{
  "n_experts": 128,
  "experts_per_token": 4,
  "tie_embeddings": "early",
  "optimizer": "muon_variant",
  "batch_tokens": [32768, 65536],
  "seq_len": 512,
  "steps": 4906,
  "dataset": "wikipedia_en"
}
Below are experts of layer 2 (counted from 0) of a mixture-of-experts language model. Rows are named gate (a neuron's input weights, with its number), up (a neuron's input weights, with its number) and show model dimensions 0-127. Each number is 128 + 24 x the weight over its row's rms, rounded and kept within 0 to 255. Numbers have three digits each.
Before each expert's rows: "mostly gets" lists some tokens that are sent to it at least half of the time. This comes from a sample of Wikipedia text that the model never trained on.

# expert 28
mostly gets: "ina", "ana", "ić", "ai", "va", "ova"
gate0:144115150152092140158088115142165088112100161127131137101116116121168106171106163107143117100110113146153110158131112174118167144103122137104115129155159109142159127166161121104148122136121148131176129140139117100148100156138109091126143116133093096088106132165090167166106164093139123137123119159159150129120161126148126085115120110087100113108152104099108094159155082133111133134147
up0:126143148159160145067127119118141164149141161154135148136116129118126126067142118117143163137144109089178114154122135095106086131151132138144128135114169081119135132138121161140126134112128132089121101163123086119115153089111105119143103142147136155146130168141086145119086113145149123122110137144093158178108091146121166076130134156157166106122117114139132103124112115198123153131097

# expert 121
mostly gets: " Lee", " Joseph", " Joe", " Williams", " Maria", " Taylor"
gate0:095118156098175097161099127103138113162093111141105158137148115145144124114134151114103148159105101096130130132142124164156117127142153106088138136112124131142102119090129161131144129133120156161158143143093166145175097138103158093121167130128181147130144124072101118116130111213105132116110149123085163121144130120134108101118108082114134121094105159133113109119123128126092164139149
up0:104109147076156107152112154132148113122108143168139139120105147123122142096121170097122150108107146094088125100139131177113143112154157140092144101119115168143110111147141140150148155091108138122161139122097161168143100147150134088137098153127149129123129131050116139127117106139138090117097145140172125135101150110104110071131104085144113137142129113149116091176156107117116126172127

# expert 57
mostly gets: "30", "24", "15", "25", "21", "27"
gate0:165119096147106139126116125104161119143110130160100111130128111119165126111119073111137176099079151151131075108151157091141110143160111074111155083116141162125136180104105144100121108098120120153123156124096113134143091133088082152148129124098106161128085119099103142137138124136119091126109138144112108153135132137090146158147160126140130137091135097159089167135122131104095143128124
up0:127133141128137082110137108090163120139092128101088144146115121125101095138107194151113114154114141123109154115064130186139159099108160136144106188112131144113103098106156108122134148117141111153129147128160158093099105130141168117135107135122123088128167124138171130109134113169181137118159130140158096123133130122143104111132134125108078131155148137131171145117125143079145121139161

# expert 89
mostly gets: " work", " water", " music", " design", " military", " Art"
gate0:127107108086108122118146112115162085117151127153155089126123143128154178110129155177102109077101093121144113145122123141113140144101119172157117170132123077144150115118123144168088158139108094075132132080129117145141148126120157156143183179113132111125121149138114097128135099112162122114148127176132134142159137127124106084131113149097090123116138119145169115113117106159119132153098
up0:141087170092156096149129109080145140141120146135109128123151157169164161084138089145126108128108138101147103156114136114117096142106071134143162114145097122100082149110109143122128110100162123098108129126093135112112115117138098109150134126148117137128123112129149130130163160101073137148106142141162096131146192146115111183145169127130186116105082115120135143123127112100121130108144

# expert 97
mostly gets: " S", "R", " s", " R", "J", "Ch"
gate0:136141103128078159082099115138128141072127104128139095104129112155124167129112072153112143102146130118132149119144133116103117106141094158086138108120151138199167137110141090104121092135099165163147136105146141117155118150170127098124125144122152106151111131119125129109113111092108149118111088126145132153155143118090174182130087114113121100155083130112126160115125118139092128095118
up0:126149168123138179109126104161111172119122142141118130128173124121151128119173135172128094150123162131141192143128142152114114120052085143106115115124152121139135117077159102076095169173073125133126105092118100138131129133141129105090147140133143132144112097125173138093142119139115124113105083103119121089110113124089154125101112131136104145145114124131126135141144153159105146128139

# expert 0
mostly gets: "70", "194", "193", "90", "80", "48"
gate0:170122118125097128094113161103165156074120133155118146079129138109150120130124103169157122123136130131139127116130089159145156110141129171145099122141144080135151114129128122157168152097136163124142127118152124133126119112189116099124117166097122136175118132171111193137139162145135093132100118116130121121135155169115154117139093167136114106116154161155139102126132085167143129166087
up0:125145074149095109114133142090161189134113157157100122105098121145118091143096135165152102142155087139164159135141134121141140130137137124134108097137174141126109117113134115127148072087175121116115141087155144122173127116156102104106153165103133105127108134156133160133130118141109140151137055137128114097107186151137136130147121158147160115127124152157147116118149128130157115144085

# expert 26
mostly gets: "==\n", " =\n\n", "==\n\n", " ==\n", "===\n", " ===\n"
gate0:137105114118147136130154103107158126106081130129095133105119096142140158134098116105167152106110124109135131141134136183152132072150130147166115160151120179133135175123130117146117127160160106166126170122095155137120117169117148111148123145145112130102113129119091167140129096135108160116169140111115080150138145124113155085128158159161147151134155070110079086100149154141121116120115
up0:133108098111128143146135085082133125132084113107122122098140089123154161135095112099128155100104117116155151140132126156124141088176159161147119124130143185105113161121134110133090112148139105128116159133117152156109062141114119137149110153145123121081136138124115163167140096146110135136128150108146066161141119126136199118115107147172161100137157081107111130103136135133120140113113

# expert 53
mostly gets: " design", " support", " success", " contract", " loan", " project"
gate0:152174125107106117112111111106167120132116102116114101158152131134153170141128153134153118148110158096118117110113138142146119145105147072130113152118133153169105137127145076135172084101096161157139139153152101104127139122074124124104133116100145144099134124155137082129150098175122093082121154137103170155088126132149136132147131131119143141101163133143065161127095137126153132129081
up0:128102145143108125167141133093119122134158138128161160131103124103130153155147149106112155184163112134148132087146101175111142110106098158109150129105127119093129130147149140102139120120110111141092124152117124169135119128122165087085119091155134103103145119145104113071121146115079115143128148140130133118110131141135056115113129105174134101118148125064118120142116165078139169097145

# expert 100
mostly gets: " work", " line", " government", " law", " area", " term"
gate0:126115125105100119125132128104160135122113119092111148096154137174148141121119080121160108150138136152089126113190124157158127124155181145104177095175128155109163154107126129161124127176118114166128144111111163106139133118116141135094117113142147151153122081123092132112128081149154096117134165166149142162096129124123102129152150091148154134140162082125131106130133139151171131090137
up0:113119151081105112085112092134128083117136100129157145143109110116079139122110113156084120149175137147097132130130088107132115093129120124146110140171116110103139135125143157134189099120148158141118144181176152142107140128123103132143100139118115099123135141099125110139137189143169114117138083174114165182132141132105121140075097152171113114134102140102124119105131136118128132156130

# expert 65
mostly gets: " pro", "ilit", "ol", "mp", "hib", "pl"
gate0:117128135133067116126073089119137107128108116136115117099140110133159127148165167104152110155125112092115087140129140154178120145143142128155153115139139108127104132146097137132102099148141145184112169151153128123106142102119147108122114168053115131152141107073111149124140127115123073133110132123151128175145128135147177132122126117100135116109137133102127106127147169125127184079098
up0:144130126122143148144136114137125117132117124152105104107118136129103121083075116156157124133126145120172147143123099110083131100133098154149114134127143157149125144137135118107129127139113145113135089086157133110135082137163118102112125095188150152160141169185130134107122138125171141147119195145138121112094118186141114115096088120155113179148095120165106129124118063139136097111137

# expert 104
mostly gets: "%", "30", "40", "28", "000", "00"
gate0:201118146150110132131110115085151139103082137151088115121158185132144126186116142088128150148141102151147113110106169147112165089139127133119126098121134148137109180141131112112164112140151109151169120127136141124105159108107142145158120113156114126112160123114121133123125134144095153066127147125115139160156128097091121091126100132152106141102179124093086157144121151108119107123107
up0:139094127131137106190119117135160178157107151089126099120117151152152117143129144098115096138137138160137132152134148140153133114089132154093143114126145079100149126118120116124108130085138153163153151143135151115156130142107137185162146113128142140118163133107138130097091193118111102106104103104159117103149128130142178102111103148139165145103115136101161121128123074088084104105113

# expert 111
mostly gets: "ley", "ton", "ford", "ler", "bury", "son"
gate0:151071126104130124149121127128188122150119149120129156116101124133125113126149140118118147093096103144146106115099112110139096169139134133123142132134107139145119102117116160138083153109157131180159171129136162062120102162073144141133126128118159125081164152093122131135171132157141132116175139110127149110168132114122122080107150096152127146105127110117099147145066147128126144132085
up0:150121146120157085159141173152112131120101153135134131120059133061112135120149116098080120081183148166138137090112149124143122129140127149119079158155151110113100109148107154132122120101101142130144147158113144128130120139147137126110112115104098127141161123128168125139151132177161150145164120110118114098154143100098137124154166147125145119138145094144124193114156108129086122138148

# expert 102
mostly gets: "In", " in", " On", "On", " during", " In"
gate0:114088102138141127109118111089116125117133104134152144139146139153112106114104190104162137121156099137082153174145147109163113138121135115150165116117116143115132166080150150120136119113124113141175106048110112166117119138117143140099105148103182114120145100113164077128115159138106122130137132175126159092127107147099119098097103141170084126134104115141136094145115112109128117108134
up0:134178142111123133151138150138124122124119148129114114117101122096141127143142069156102139127086163129186086093101076127086132129143114115103101132163133122129095126144086130133145151152108161134090124202134157094113127136136123091182126107153093157108124140158109153143147128126146116118126137088140108140123137094157118155175144124087161138129159146131118152093156140144141134149097

# expert 60
mostly gets: " =\n\n", "=", "\n\n", ")\n\n", " |\n\n", ";\n\n"
gate1:151159144127134092081096153140143105100123150112163140099112143165147137174120122071096136141141106131144098131126121101102139108153101114154137148143134154143149166101121105143118081147129130146175115145099112147124133104136080122152107134159145147146119078117109096126112114096140135144152115117152086131155119115163111144138129085107149120083125171119156135141184144158176171113104
up1:110098155154089156157119092111158143157124085149090156133161106149096112139141111219131099107115148137110138113111134133167122114111160184149118124124118105114134073155144151131128140135069150119110129110152142121109155154129181135116141106138116155156112133133140150114157106162126123110110154087123161128131138140123135140173099120129128144165154103141112123101095129092097100122146

# expert 15
mostly gets: "I", "E", "U", "A", "L", "O"
gate0:111127150167113142119159131126154112134154120076126112117128125086110127195128123141153188125126153166107141107136106081139125130154109129085131103105147136138167117135108130124136104146083134140137139109114129111174097125139123123138177184082110113113106123100073122159099147163154110127156139111127133136113107084091136113121128177145112130103150151131150135170106110137133117072132
up0:096167117149105105144178113123156148146116143128114121156143113115093121155124145104116098096114130113139135128146120134100100106118113113126108099088161116129150126105130139141168128117149176119087115176109168196127119154137141097169120142137114069127080098097120119155128120126136131112122124038138145102131118134143141109142160155118153153104144178157158145142098112113110121127142